{
  "n_layer": 20,
  "d_model": 640,
  "n_experts": 48,
  "experts_per_token": 4,
  "d_expert": 80,
  "d_shared_expert": 384,
  "activation": "swiglu",
  "moe_layers": [0, 1, 2, 3, 4, 5, 6, 7, 8, 9, 10, 11, 12, 13, 14, 15, 16, 17, 18, 19],
  "router_score": "softmax",
  "normalize_top_k": false,
  "routed_scale": 3.46,
  "balance_loss": 0.0192,
  "balance_bias": false,
  "router_z_loss": 0.0001,
  "router_noise": 0.3,
  "router_bias": true,
  "init_std_router": 0.00985,
  "lr_router": 0.000251,
  "vocab_size": 8192,
  "norm": "rmsnorm",
  "norm_eps": 1e-05,
  "tie_embeddings": true,
  "optimizer": "adamw",
  "lr": 0.000554,
  "beta1": 0.9,
  "beta2": 0.95,
  "batch_tokens": [32768, 65536],
  "seq_len": 512,
  "train_tokens": 475700000,
  "steps": 10119,
  "dataset": "wikipedia_en"
}
Below are experts of layer 15 (counted from 0) of a mixture-of-experts language model. Rows are named router (the router's row for the expert), gate (a neuron's input weights, with its number), up (a neuron's input weights, with its number) and show model dimensions 160-239. Each number is 128 + 24 x the weight over its row's rms, rounded and kept within 0 to 255. Numbers have three digits each.
After each expert's rows: a language model's description of what the expert responds to. This comes from a sample of Wikipedia text that the model never trained on.

# expert 6
router:116145160132136122110134124115144129140151113166102105139153147090097153116180120124179130110098106142088096122091156172133113155119140187093165136139086110179170128121095159111132137131123125113106086160119111173091128108150159109135130109
gate1:106121088113127170121119123139133141091122145120144163128152124105176140177141124162143119110133157138153156191089130170119151130144108132124128141158115137125157117142152136121126127132142134102107101128145119093123146132136149141119123116
up1:173114099114138122171163069122163123118170130087139156127118130105136087175115126149123098148100177098210118128085157107133106143170131114104118133138115096105120133126129142142130156092122116142099115132119170141134137102121143111126096061
gate2:069122114149099128168108116127154151104179150105108096126134140143167112176112120118122141115097164118095137145138146084139134131184139143116113140113146088107125164113145122108130162118081132142144155139116100128091148163145109171135132159
up2:124173157140119146131101181105137149125130116201142115127123128119156188124148146086183108110164154086098120121139136163112119089105112111150122102141134085128142119111095138126131124099141095131185152115118112117109143148112081135137152151
gate3:114168133160140134167132161122112132126166167157131116146102148117150107125166077134106116150123144109143162142138173111134167159097109160104118121119122195140104111103127145124151135127112130139119137140077173132102135105116130100134117143
up3:119082150124113130146118093145134131128127099078152118112133140134106112115144139099158138098120118126102082147152097097181146125101158160139132169121122062125131145115147122116109124136146119143130184114146113093108156203128167165119135087
gate4:124119145097103100074148107151133120135100146083147123092104139111150131079095114113165101119122148110131132130108118125151158114140156162087144097106161132129155111133124087103188079098088127127137158145161135150119115136126128116108088113
up4:155144107156121133098152098137113138122129085113163098137108117149144108123087106180119160109097143137162101158144142150129127146161123114107126178153130148140093162161121108123153088141120132143096137154111140087093119113104155095133146083
gate5:130105130159131117124130139087179129109149173116145160079111117113094115117123165108183134115136113105137143131112111112093111129106131145121162076187107131120132145127136129097122117122181153126108096152157130146160128147118152154121116152
up5:146107153157125156119152137118135103147139125131145115121113116118123141153110117142132165130139119175130113100123138157131137121116118121113143136144125156155133106102153109104091158113124109131130169156113130135072113146122124148159106147
gate6:107115130129102141142112086098107109113113170090136135113137105138161149117130138114166125149105122139150148146119152141135151118149118162124137126097142121167126115100107148091120103129103163129162132097140133176136122117133126122089103133
up6:109130145123177105125131188126154169120105145181099118160157108112140149108117112143131082109140105101114099095138127136083159089138075126156160102141124152117155079099130160125071155122098107127135160176100113171142132104152107099157125155
It responds to: Dates, starts, releases

# expert 15
router:114136175118138132131135137128137149188156120122133139134145158087114150121163090091127134117114101163125108153118096124129126158119149157125134105126100117183165131149111145127077105150141148137107118169113112153083155133168136125104130080
gate0:096099147147133107074136145113131121129125089133090106111143192100141128140100125162114142107150125119116177154100121109124145128131076126177155095154131142138168098126116091112152104128123135098150139134154089167154161105114142163134107113
up0:154140100144143121112108169146128130163085145157134129119110157103116108150124117104146133134123131137130118117112093155146102152077100128125090135125177132124103122116101109123084148110099073129152104142135116164154148156125141118146152158
gate1:140120143161088118113124070148149112116118162148081161146142126107147091116109097129142147149135111098108120174140128120116100109150119127114141068124092106136122125117106147109092083093093165124160080108140092106132158121126129107147124101
up1:111139106132121153109076176121139086102147138119128127149107131167110156154151101164131105119133145095102142106111128128126081108149173129162142081080144119134150099133124138136154073133118146133100151155117074155174132125117116138114149137
gate2:127133127130105116103150140110152168090134137113131138097129088141095152106146112082078148129136138132152105096184095134099113116125139114111136183123133109128118151082117148099124103090119113077121111088130149105144153126150134109078092142
up2:111120143140128120084167153093144119156098140087096105139153157121144152115093133150119115125155150059116089115086133126140122146167076144154139112131128144123134152132098147118100130184122122132106143124102154146165147091106106144148109150
gate3:142119118127102117096124122114118135128145153092134139120152152114153112121126137101166144173095125086135078126179131128129105108155136125115146076155115162108107140126133180118082094074120066125112132150109142142163139087114123144119083153
up3:108119128085165165122140138112098159169121110136164156086066142090161112167121125117107098138151165117114071119131089124101085124124153105128161119101140129077084101153146135126179157129133136132122131142114128118109174110144119142151128151
gate4:166129166115135118127160130095132112086106154134149125163157155118151075147132102163123126126153110158126169172120104098146116126082113155134154135153125112174146164141156164085108117149101054136123134125137091103134108077116129108147090121
up4:084136168146106177097142113121128150126099143168126110085132133132122131165143093076135117152137125135143173112151136110157113115104107138152123152107134168128126122108140167109108092159130146156125136167125178101139164121088145126120185106
gate5:101082106132134132098117145104146120106151127147149106128122121103112158142152090086119139159135118137137151158111107128160119103082161115130145130130140153137152153082175174116131104116121116145100163125123103117125119132130097130174133135
up5:116128145106150173092115167126111166166139103098113111151102143120144118153112098153066148147105098146102144118129152136139130088124131136178084149128120110164122138137126120118100152158155106151107090132093129171084104098085138138130163128
It responds to: Space before numbers

# expert 37
router:140143165140165138142100148186133119158140074160097141151161132121063154138155107140146177136087121115129131124108090168104120136144142170105182152159081105126169137125086146157121137127142162137111101134103095163098125102132137151107141130
gate1:154155108149127100145126182137125151115104155129124139156131108126134112081176110075103139148172145140110115119120109132131178132099134137134102127113159119091164083158155122108115136099152126112152119100143156124086121085074137164127091106
up1:136124160138161155158098094137114105142122100119121179151086111153140074182150131124111105102101094132125141145121109124144104133137066113113104167123110125135087121109119143160161161143166177130122119153125133158092171125164122157091156154
gate2:129155081147147165120137145139121088137178070123132140151096099132142125116165157134141135120138100134089164143146106124146108149114116145176144095152122137114157102140107144107105140122141084118097128125111108114107104141114143135139126131
up2:125153111151140159176137129139137121145136091151108106123082129162077090128161084127083147113118133111121120130109110117122149145158136127151115137091078114076120088127164125135148130122077106134173119122123147127112143148153118146134140161
gate3:141157139146167154171194145101118096112108117155150149121158085139126144141122157142137092110134095152119124127075122205103093097118154076137137125123122182122105136115134144126118161133087169136123158125135096131128126117153146135100152158
up3:132106112148137109124118113126111147099133090114097130126117100116092118132152106110136150109164118136101112139113109150101128124150141112108150105149118140152150142144115157156081123115113127166122111116144102107152120107144143118123098113
gate4:121146136122148140092126116143115142141118098086079143106123143118090174159135120132117147162167106100114094083155113126159141110119117074148175152107133097147114181112124109125152149101106098086085125128168125151164106079081165126129120101
up4:116132108137146119156116076115129111159120209133155160146148104083108130146108167078159111108131123149145153123130138146095119162119147166106116124142107143131184121120131118143130157099104165164173159132086113110117140156094126144142125139
gate5:149168107123145141131167156120101127130135104118136096135104164110119140071130100152109127147127120103123108132098094093138163122144163111119100129145093104088125135121137150101116161107150084116141129114121108149143120085123132128120106150
up5:107142111082176136112121128158108114122159121138107115119130081154097128121155154095131099147113104147154101169088117139127141106084130095110127154134103118138125155133183149108150120148149115106118147116077109160121118162088144130091110119
gate6:148127138164098118151131143117151099129123153160174109128117140149117116172170161135096121116137120155123136139120129129170118120142095136169130121136150126118118102110147146108130130160121104167099120136100130129119106133118116142099090160
up6:127081120142105077120151087107107126162111149110131120157135143111134148134165113107106138124147126137160118116100101137130123132115137119155168091115131154139150118114101146154102112088103108126102157141098103170133096122130132143121069111
It responds to: Proper name pieces

# expert 9
router:120139141128141178150122143177162122125154132173121123140146138095088184167132117120112120131098142141108108091086163143120105187120119123136178085137132100126145155129102139163158173131114148129115101152086128135114137151157156147127172134
gate1:115136164169097139123112159165079120174142141109138155136126146056138138149132085136132128147148115132090150143165143152158111180120136108125179067130120140154108092139145130126137129104197147158127118166092113107126135116117176113145139113
up1:120102134136086106139096138148090130084136131116159108116096164094166123152121141132090137124164139184092173143087096179112101126148120123126178122138154145164142055099134118111154126109183140166155108171098110107158137092143127152114115142
gate2:118141142110098172157152135126111112110117154127083118154104131143145162085142182136102140106088135123136106117091141154152119155122156134127118117146158143138138153110157129105120144115122147141116122113095137117121094126134144156114151096
up2:106148120169106084075118154127115142125147150089142080120157150086144094097089134148135124096163101105110157114132148109133137114112095120148161166137093119146148108112095162123101130170125170108137114139161123152153127117148153103105081131
gate3:169158120130119132121128118131165131127132124119095092146147153135144136162121112101093121159143152137092092108085104154144123087125119121125150140085147114084136131111142141104129109150094111144144085112134165150115187139212122148116130118
up3:114099157107100120107182125075118196116136122125117114085118117140089113095113137131139112133133105134138141125110091150140107129135125146121089152137105152126148135131130164105129115148132131087113125164120126127119163165116131114113098151
gate4:150119132134123080116131090136134116115089101112111162134144151141095099167131177161119095114138153132146093133125128108160106126115180059120119144117113169112136137132106120113098144134103152128102122101154120180154136092154115112146122091
up4:136165150125109139074132138151123147120123095154134113127130135108134164114099145106164147179130118056173135111159118110119094140134109164103165124098137136111097107142092132116120119142130149134122151091152132107180155115138135097113115165
gate5:099141164091112135133130138118141148133127127183154146153085130106150140098097134135168139105129102122149141123093139136099161143133159093060144111108149178151107132154103139124109102160147114107132125112121118131138143176156174133125121123
up5:098102164087103121157142114147134109161151131143128086140078126120124123156098180122120110138132167133157117171138146144122132138154140093149117113126139077120125187151188142086127135134162173161122102183102168130144101142111149124127138153
gate6:108094131129133146141115120096167091110133124133072157120123128147122150125162189140151123122106118163133107133117099145128116118136140130118144095101110164100173142127144128139143098112128095117121122130133117129101144125192157153089160126
up6:117162153106141126116132133128083150158124121084157138113127147110148094133114107137112113150124145112107105143176108140126141125148100153136129150145173087190115091154147117111106155149127175139056113137127128145134131151112143090154115136
It responds to: Infobox field labels

# expert 42
router:121167161083138112131134127128157135161207117163074125100158131105121156135157113139154169095115113123112149141107136147128132134115134169082129094137104092183181160138098135131098117139128111119072074138141104182130124126121175146119148111
gate1:150107106159148138124101096137116150084094102156119119102167154117139134072133147118112141146147109114124096137090069108123157122112090116158126140120090144078111094119108117125114142114132152127140107136077137117093129120114123118111143168
up1:132117098143160131110093131116131107165100104111132127074158154176140101105157158144136123152100125106089117140125112125117153104143095118126120131094098171120125103082170162102105138143141140151172098118118059104133098116103133086104138115
gate2:141081120125137134117097090140121121067136100151109100139123146118090105118099119114096137190153127124136116092169110113158148086131124139153105108136126144128144109174189127119100126119131132123175106101149155094138106113131122134144136136
up2:145133125166143162059094102122126140129154133125120100105149126114145158122113119106153098158133127100149097136169105152181095127128123115129138122130121178157148083146113144134129133066119083145162151128121145094133121107111150128138105161
gate3:114139136104138140084188121150123120120127109115107103113142161128147127137129114088118156132119114128118131098121107104108102103109069125133067118101160119114132076113144127138151169099111097104158154147118187124154141106104090116137155128
up3:115115165103138154138149167150171105136103132102099121164150125130166141158114121112131154160120132120114125135080111130114125110137120168152104113110134132117137084171119159167167120116124123156165119143126098142161182088156117148130160118
gate4:112110135173143110081146154139111128114083119134160098121126120128073136134158097137166088140099131124076151135123144152099141140139145133138097129111154150110151162111100119124111101197121143124128123130107144118078157125133149087107114116
up4:142096113115142165134115108130117108158149173109120117131108132149123159136103146112114108134144119126134089177155128174162116111089166142164115099087120124149149114113138162144144145104121141168129142145101152118141147107127097137143179152
gate5:135104164118111092139129106159098141142147112141135132113128165133141172125130131166084135124113172133171144132132132146142146169109115124111155124126147108165167104162112087128099138145129150097080127122140171126162146082123111149128105107
up5:129127164122133104119128129140104149106129129170146158130118108053134123149125157131159114117132142135164109123102129174144123157066109100152154135126119120128173117150090086108117102114131109126116110132142140113123121128116097141118098120
gate6:128137177120150162136079077123105098143138085101127111120113126124164098120114109140085140123094083136140135124143108127149144137156133122111115098104113124109119132160132165117144159157138140097137143145094098106137125133106181136107178103
up6:122155092131086111124107100090137100119100146170125114121124106170121112130179098104125159147121125138145163155121069074136122122189140113106142122126120116132097161126142121142075077138140129118143099134099162129143101130128078150151124144
It responds to: Preposition in

# expert 31
router:099144126101150139148081152127106174144155116126101161149115110122142183171169115151134116106107107155100109112106142122095134162095128147082156137182115096122158163128104177135158130146117172135109100122125143182114121107161179121142130124
gate1:099154117145116165067134156113122116138110083136132113130132110139123152146073147157146137157101072094110150110115107125124128150097132110102162127123098114108121097148137189157132101093143143127154143113125103117119142106169106133148132149
up1:111128107083144132179111121144161182148157188125083154105156116108111162122125127171078111128127136136101121110093136109148160103148137158143127133125147137109142133089117093109154125161143117151083133161188146140120128116112096138120149088
gate2:152136079110093139118140157120109131131144147126129134143132106126125127145087149109139098098150141147110157113128130124119141147130102119146130152156155097092135144113162113165143115149162128111147059101068098140172167109137128167137136141
up2:130142133094130128164118140111132158131170117170103137162111136132087087130129098108092124104118068162087134153086155115180157154172131127132126163145129085168131173128116102102140133112090173158160110142100143113101135097125119150100124140
gate3:135088129078171126113129156117165116121080167108087198123135119123142111142128149090133107202108122156102136088099138132122167126143127139152103142104109102157134116106105140144144136101108142148161116097116140126182131107116142135100116115
up3:161126116133143125127130129108158155172141129134068134139162133137144150151160116130150113111088139102101170116135147132133133138102148133089153113144151147135120188091131154135145142125130073159109107114143145122138111116156131118121143146
gate4:098100102099127114148096148115138098156108116121147119152126166124127143129079138113132160169115149127135142149112101133111122134134143110160168125160141103174097152123131118115132124098140138105095131097123114096123078098086134176078111112
up4:144096162125128115147112135090072150120138182100141112147123133128130130164099134154116142152127153126122132143120143130098113148146142137139100129144132073118137136139130093136120151110107170101107087088110149138166144112132115095123082115
gate5:136164107151167109154112123156116143128149137142137118110110114144125103135133139150167141118139152106117133150127144126101147122167074093125113138112142152085076121124133128136159136167109151146134137153120124135169106149153132079127091172
up5:160148171126118142110144115116101132128129127139125119099128120151069162157073128122135119133120148105130154057139168156134147166147098099122132135116124169122088079125135131146106163124140094149123126131171184100115124101096119115125129160
gate6:126139129125169150121103199111109158128107074129084067147139134105130155182134099165150196150147116123126142141095152162099116140131120157147105088143107108108127143159124140167140132108090127151146109141094113181124148142134122144139122152
up6:121100095117146131123120151122159095109089107102096136178109087112131148121135106173163167167141124107134143134129153127146146115145120116159098108097138162124108156136145129160113128123123105143158133100155148161109105143119168091155105147
It responds to: Passive participles after be

# expert 26
router:111157148123157106112074115156127126123154105142150130130157191107132192114145123109144189110098112107107110121136124130071101159134132119089141129171113132130206116172083131131112092151135140129121102148126096143081154065176148128142124084
gate0:089128098120134099114091117139157107076118133117155117136135157109122154130105125087128163108087116095123156131107131085104112141153143092113154137164148172109161115130154122090148144141122123156148125133136124094129127098169120117151109076
up0:132138189147136140153111142070141182110127150157106156137150086137126124134106143141155134094125129136154136135119147170122147112124129101093122164142102101120161148117170144117105090111125138143122108149162119158128098117132152165130116127
gate1:094134143134111096104144125159115154103136144113126103087151137134096153116121115109118130101096191093173109132146117082108115173128117135138143081141119122123112151186155118148144134118093083112136145149129150111110133174107147128096129120
up1:108165118124118115100120094153139120101121129102132100124111149112117152114098103088118132098077148085123155110136123087100084174170121110111127127153136187121138120155116122129139153138100102117151109162137153091121165110136093122143113119
gate2:122143142140175103110078141086126125107097098139147130129134129124106161123109166142127119114130107140144142126159117104121139156150121144139159112109163164139156096165117117137184126150133117159141121114105110119097146118136133103113108093
up2:094141155159172107096092144082142121101118081136134141140145133138147163096127172135109115127130146170134145145184104104125130122117130121159165132100180119129145075146130105110189150121154097152133145103101106098119135091121128084122110096
gate3:073186127153155100101087110130156103094115106128151100137145150115114181147104126107137154101097129129121134126131129137106088129145158093105159139134096168086188124134117112117111123141129090145152131161149145107082161098174122142155104080
up3:132117146096088156121103146133145133152158112099112137134146103122124136119157117121141137147088115132132138100094133172123127113142110135113157103121121140109146124090144149152131128082117113150102123122168116108165093114101178154155119109
gate4:131123136110123150114094132121090140147136138182135126060096086133153076136141142128132152122138154156114153133095118120138176160130104156124084130099158150165153113175106099152122125096168168163092055151091103124132098172122134111115107162
up4:101123151161081142130101079124126109127133159137126100146083117150138134103127128101097149130103153154118161135139090145093148176159097127112085111108137169111148118145146121130117141111153167175129115166084144118139107155132131136145127083
gate5:109151126109114096122068096112151109104104150084128104139113139116150162106117138110139152128091139109078099123142131103138110148155142109129154114142147171103147113144174141090133126121134120165118111123184103095090122072167132128164074101
up5:121114079114119110125110078136114113120136127152141110158102187079139146128129110105066162087115173088107110109109088114109140113144091125165126146152163130122111103085135120084184144133186139151106160126141081137110105126150090109144126125
It responds to: Spaces, years, table markup

# expert 33
router:129143142141132140140121130144141169159172102122108128141160168100103153103129114143133169125128124176122102119117105149132169129128109149125129100130111112171139142167113174145118155144111167122138117156088103144128139085151159134104135130
gate0:110121129141142168119136120160129162159168153116141128108155121134127134165163152118123118099152117177161149175136091130152122121125143118041143114126072142121173132120104154126132121095147133132131149136081153118162134108119149116116109117
up0:143112134146123137109109116127181154084086131129149115170087124082163116095136117121083144152122139131127112160096150121115130133127138113177128158089128147117145100124132093161118119151114135135128106164147096171135108156134114179088161105
gate1:137125165145140063156138164086098162156104141163093157067102144127175185115184149077123137090147093146105130097121132157122143096129129154128154109147100193156128130162103098114149107106156141093155149136128139139144121125148167106100132101
up1:171123135154120096155133158147135128158112145162104130103145133127151164091146150119139098088166125144133102085149104167150166093100117134119098112135092150139150112110135111124128121149122099140113156099145160155154142131117096106160088131
gate2:138146124127152151164125105114116131116143163102135170173111147139149144146096137151113147094136100131135172120095155119159154153108081100157116138123091125100118142092118172102145179164104133165073095152152117107136138098121170106173171128
up2:134137124148086161130165151124146158120098121144144131137146104117191119112162103098155148105124188080142103146132128152117078120118133130125141113124172103133130109135119162129155102133148153158145137146119126133095142111143119113096134111
gate3:154099109143106138181161125158124104115136169079130123111141163135127144124135136134110155146106132134141093112104126086122158154125123122168137126147126145160102103143163094158134099117124109145109162157131171140085097111141114142130099139
up3:144122170145125122113118123109106081182161085133146138115169135121151122120175117176135101056134124097146123134151119123091105138088154131108130116167129124116166107151110131106116186118128114159135113176134114128124142143097106161172125098
gate4:120132112159133165141109102133095142095162141134123118110168092147204144122134144126084078117103102153150108100150121100153125127157086140105109133145153133150141141135144130112141134142104063120154122111116148092167096101103145092117124112
up4:118109078118142147114117156118150132084127129185130139101123126128148113093164125172169132134142085080140171106135146121102139145119122112108135143162090181108132079154091141111119158119089143148116125144134140129127102143092157098126136119
gate5:138124126090113125181118139112144176137103166148087118111112175096165120160140127091124160135086149128124170153097124118147102111137130130144133150101098139097077128122131175097166175102177146115191146120142142139118129097147149186097161133
up5:153101127110132094161126150132157181102144174153130100140137146119138128153118141118073132102088117194120155123080165147114092129162117158131135139093114136096116114108082139110167164144118148129102118114127142170139119126168095124122174149
It responds to: Numeric separators

# expert 39
router:127146166107169133119103133159114151148137116170093140100155158096091164136148132134130173136093094134117119121103146141110116145068126134122170111160091118191154137133090129182102144124133133119113139122109087163124178092131157130105164131
gate1:151120132152129096135150167089094103080112152193114113154097100113149151163170134113122121137117107099138168138135135136112070141111110128146115096101146115100138131077107107154186139126112123088128091134125144127126098132116104135151094121
up1:130110139118103126172112142123131105130137097165135144117101161116146114128120122110134106102105116179133146125139155125104150099184146147087144125159106138115144116166147146147182075116137129166127116129085090123150127180130105145126154148
gate2:117135117127131087139115130103153083122134167107092119147133151133129110116116096102117097103134107129141168127111109129156124164126089152165142153155078114157060144141109100131125110079138131147117163180074113108143137116089104111119166143
up2:136109166156140132105111110140128109129117163106085131108148125113130110126118074121130110142155147102159137087072176112148124157158155120109108140112072152154131101105067163109137107120101128141163103132126140133153119174128131148143142137
gate3:117122113097127120113118160132109154111111114149138146104084141130125103124158157151131118141129099106129126122137135125085173137146103131143125186112145105089126179110095115079165200107121102157147133111126131114134113126108151104093112157
up3:120124112094142154160109165113097149117110131144136164117166149117104113122189111136096119124095092123103118149104134102095125104116101123163119090148144117075148148155090143101130167131157135187162090120142112160115114089125119128084107134
gate4:105144150174115141131158117156151125132141140131128102120119089165117135163127163096106153140122116147154118163136090175116164119132175105103140130142118114158135169151117123141128146110143109179158081169117142122155126145137130128102136160
up4:137163146129150134123170126137145121166093130127086116109180106175114125123096191121088129094116116127162102137135101142123146127096132114131090131167100118118119126133107121172155165141152093156161112145121171116141170117091104131142120130
gate5:142132125169096158151137165104100120153160115158138114086124139138152148137101148121129121113116149121147175130145110147101123135108108096133152100158121157164127175128099133123119168140139093119138136094124130133091117115101106100140099118
up5:126110129138145158152095111104138122127134138098056107114153111134142109068128147119105123068125070114126117118086155110145122147139157066128110160118143109153141169102119141151124091137127183128135133156143133107087113162142132161121151117
gate6:117109116132136137129138115095152146126155162115116141130133148121148151125114090131114115132155119113145154100156156131133141102109115163109089123148093154132124139126141122085172076083146111125128128156152126164107122114129169112068112112
up6:132166120125097138114113127106096133172158146123101144106112152148099133098099117147107098146146117072150134105177130132154168079098130119152142132142103140089116120080122140131179069101126105098099133118166126164125129123142152131107146128
It responds to: Organization nouns and layout

# expert 21
router:118189153135158123144104104170178131113159106127118168146152152086124134135171122126138129114095102157112091150126124150132135104115112118123131117161091072147180149139116140171140144149134179140094146124113109126097132112163198148142119097
gate0:141175154125162178148128144111179113116157119115097104138132153103141105113158112100132120161150082081113086114112120101092136138153115141141082132161146134153145139134128143128118134142111179139147138148163115111083136115129123137116155150
up0:126191117112096171133153145141125155096116132112104098117102136116152133117146098110160161135129129095099106134119105119153171130166128151128123133136087145172105107100125135117116101130146127142158152104139140115114115137098127113084102146
gate1:145102137138115137139127096132141186078127115103102163073154095092105128144190158135142188118124131143105087128105128139159115143161081091124117149187091144110116112175139103100124072089131150130146138132144129110156121111104160156094146161
up1:142091127130116122174102098140153179109116150119133163086118109078134103119120173114136179152105133120125094153131144163108185135122091121147106143127125126100163120140151100130115101138092116178165120145138112123117107139109138177108108127
gate2:127133139143116145183125118149096122114100143091157095072113145166091112112106140151107137187134098084102108115135096134148132131170131154151103126083101139113154130144161139141131100177142127132148145148143110121121129110150101135113112122
up2:168124168166166148120119110126086108115118154135155133153104098136111107153126076111120122098115159151160129141098138107100107105084163134148143102108152110131124142171124086143127115105118161129106134126132118125145146111158136111096150078
gate3:119146156134118094133164099132131111108111116089149106115125158161116092145155093126156112122147084105131129133140143130112125120114111139082112114140143125150185167102122150141130105186137171074136133116144112134135103165155088124142108117
up3:163085102168142117136145141129153171118135139117145087133126103093153148158120177140142128120113166117116148154134101114117109108085150141138095115113109124091108136141126098144125121088079121128131118145130153140107119065168138131120122161
gate4:135162139113140122135148170146130077133087110140097138109115070137118154116147122125119115107107148112153144102126106151110139115145118136112150110127078175156152147132130132124128117121160120143120165125098131122122125155114154157143132114
up4:118104095138138113104140090105115140137139107115108126167126141127149133135111155123122132190137121120143163159135150134112115129127147147141140131134161093092132157145120120119134115107072129144162113105134144157182166089108142110111093108
gate5:125105131140139099119105108111139139116114146155157094143159182106136142114142164126133145146121143194146125148147144150157126101167135162110112100151153095115104132087120162115101073142113092136159109130142130167160150127153106132174125107
up5:106150110136134118111120125125104127134134074163139161176118124147149105168128122154109117128133163124125108133119143108149153134115083121121166130104103139148097080143116138110142137142139129168123090145134136137139097135149129120086151127
It responds to: Sentence-ending punctuation

# expert 1
router:104147132102157147106087157144155157178173114184100139132196129092073143131154101157161141104106116132108154119106117128123133158135134145068142127117116126169120168151080159151080136141117141124092111137116124157118115109160162114119139091
gate1:101142087168115102182079146173111116090107122153123108150106154116161148149132158128096159099108166122097134188132168084155179147103122117151105119110166084103167176160105134153120134158145148162123137117104145103079135085101119089079137172
up1:121132122146152128108105157137179156119139143069142138115138091121125104125145119101119134125098149164115109125148132142121149138159131149092167115111123129150174153158139125157102127136071084118134118132114123146146093127170164128126108117
gate2:105128106123154134118096157144160133119130121130157129147152105100125142145158107133134129169100141131114130134125121123117098132157106140099105121124130100149114146110099100093129160151109139128114136135156157128061134123194106134089190099
up2:159093090145126104147113130131134103134123139099152171166122089142109149145116120150115127130082123138136129157105116136108150119126154142126089173131154106210145174079104138114130183171124114123136121102103172146111153164148161120139125139
gate3:154150112093160126106105114139128072112115113143158088121155120134118117138123124154107120110127113149110115151134081135165131141114156101140144155128169131186115140131132144139154107114098137131136128126136107142131111129125096125098089111
up3:112108130149133108096072091125115068170112097133151109151187121176134132113163138159115099134102103149127145085122087133141096122156182106121116121119089100122152132158140144126106088115100182118150142113154151140109115164120113118102121128
gate4:132130140127087117155127107113136158155141134129118175144136106109148139106160119107143083121124133180140141132140148137140119156138118138085121161124150104120154131129103108132144150130141162142099100116124162145154084131167157132145084096
up4:117135169120074115139108092103128131143061146124122138119155103141132113091129123073135081096142162188115112101167103148120154116140093152083104144078123118140097134107107132134122141094101180110090104112145109129104143122147147110094123100
gate5:092150107107153088150091128144081108146094164149166117132125108110106118110144139139103129140136130108109106143173173159144112093138132129099107135120113162146091081067107113137128133129112102103137113101120082113126083143114128105179125061
up5:125080170162107113113172154108128103121169133109152103120117120180146108103131109095135115135100105166190131132113163107168139112108149146145130105091148113118142115084139115094101084122117123142162127106176144092085096081129145141115138149
gate6:092147124086141148145160169097104146167183140154134124141150114119202106124114106110100146144107119156166147097140144123119090162134140130150135154126121161141108156148150156164124109085188111130121151072118147163130125117093124148148066131
up6:157137099174156127119088147121125121073072111110144110121134126131100137137140123140149127166186150140075129162092140111128132100095112120135123101157136130130158109095130131132118116151079121172123119144136124100107135125096074122168134151
It responds to: Infinitive to, modals

# expert 22
router:113143134078130152142113152148168117152146126162079137156136126088093119167142146183133132113122095131138139095104142170126119138143172159085180162137110109169166164117116132112144139133124128082145081144112149146108144102151187181148144110
gate1:183150103095134156105132175125156094121142159126157138087129147096108114108096141146131125096118090106160154072088118098109130124134143129081157118107105144163114170115100127125159147149101114117172127125127154145162130106142106123123125138
up1:130127096159137152122129159125121107119104129144137129093192135143115135100128152100137148120201105143088132111160106150072152114106104089099122118130141157163124150102144135150120170154091128112169083127126150153142133151158125122101109100
gate2:136150142107129151188123174127099174127126145162130103156114120180138136087122105116101126140138163134126160140144165101082130111156095123083098141137120169142119087169121121127156106121163099103137146139132145151137113133154129126134153108
up2:159136178133137138165114104106141172136097136162146112156133087122140117140137150082115107162124133132101119091068105138130098131158140166129092100129126137144159139129093120131139095142147140105102120176091149117093126123152081157126160161
gate3:119140101136134162127136164124131138146105160122163128129144144103139133152141136142116099095171156128134108093127132111148132146095144150087128126131123127161139157124137157160119151116121131118169135087129111155106119101151110127157119106
up3:106114106159116098155155143118116091089129135096111115150132119174115135123123119135080097136135139105126097126120144116151111083111150084159131090107148143126144134130153096122151118177145118115129126156087118120181128134144141124127153136
gate4:135103107100105128136118127152122138119124135110094149118089086127140125135162131117134092131107087133156113126114093167129125096139119145088159118159117141153105154121105142067141081135127122161119101104159130151129112139128120145092151165
up4:141109111105137128124144093105109095140144156114130099083149132144116080091086144148092143104149121131122146132155133127138152124094137112147109118122142146106156129150163108177110130155129128125134119090129154054126128128122148132140167110
gate5:139122114125136152089127120155095124127150102113078175111139125131119130132125103155131123086099179181152152136145103121127147119127119097167116143140096129085117159115119149128142164153147147149131099105111124153127110116148123162141125173
up5:152123118147126139124108090123113124129146166120087164160119133136146104130145110094169172123091133074113130158083139084111159111144148155118127115129137111138073146165145147140160145102102110113136141135150121130105123182105147086095150119
gate6:106142124120114152129104144143121141129126131101168191099110102119113115183128097117108118128185100137125158081098095145120135122131141132113146126143121104119133117142150110101128149125146148118163087122135126130178162113172148125155105099
up6:119115154156166128140139132119161095085133108129151147165134169147112088110121158148079115186091140133124118143108140093128149104158112146116103139126072129134142133149120137149121104135152153106100140095112139125118129145148133115133152161
It responds to: Verbs and their prepositions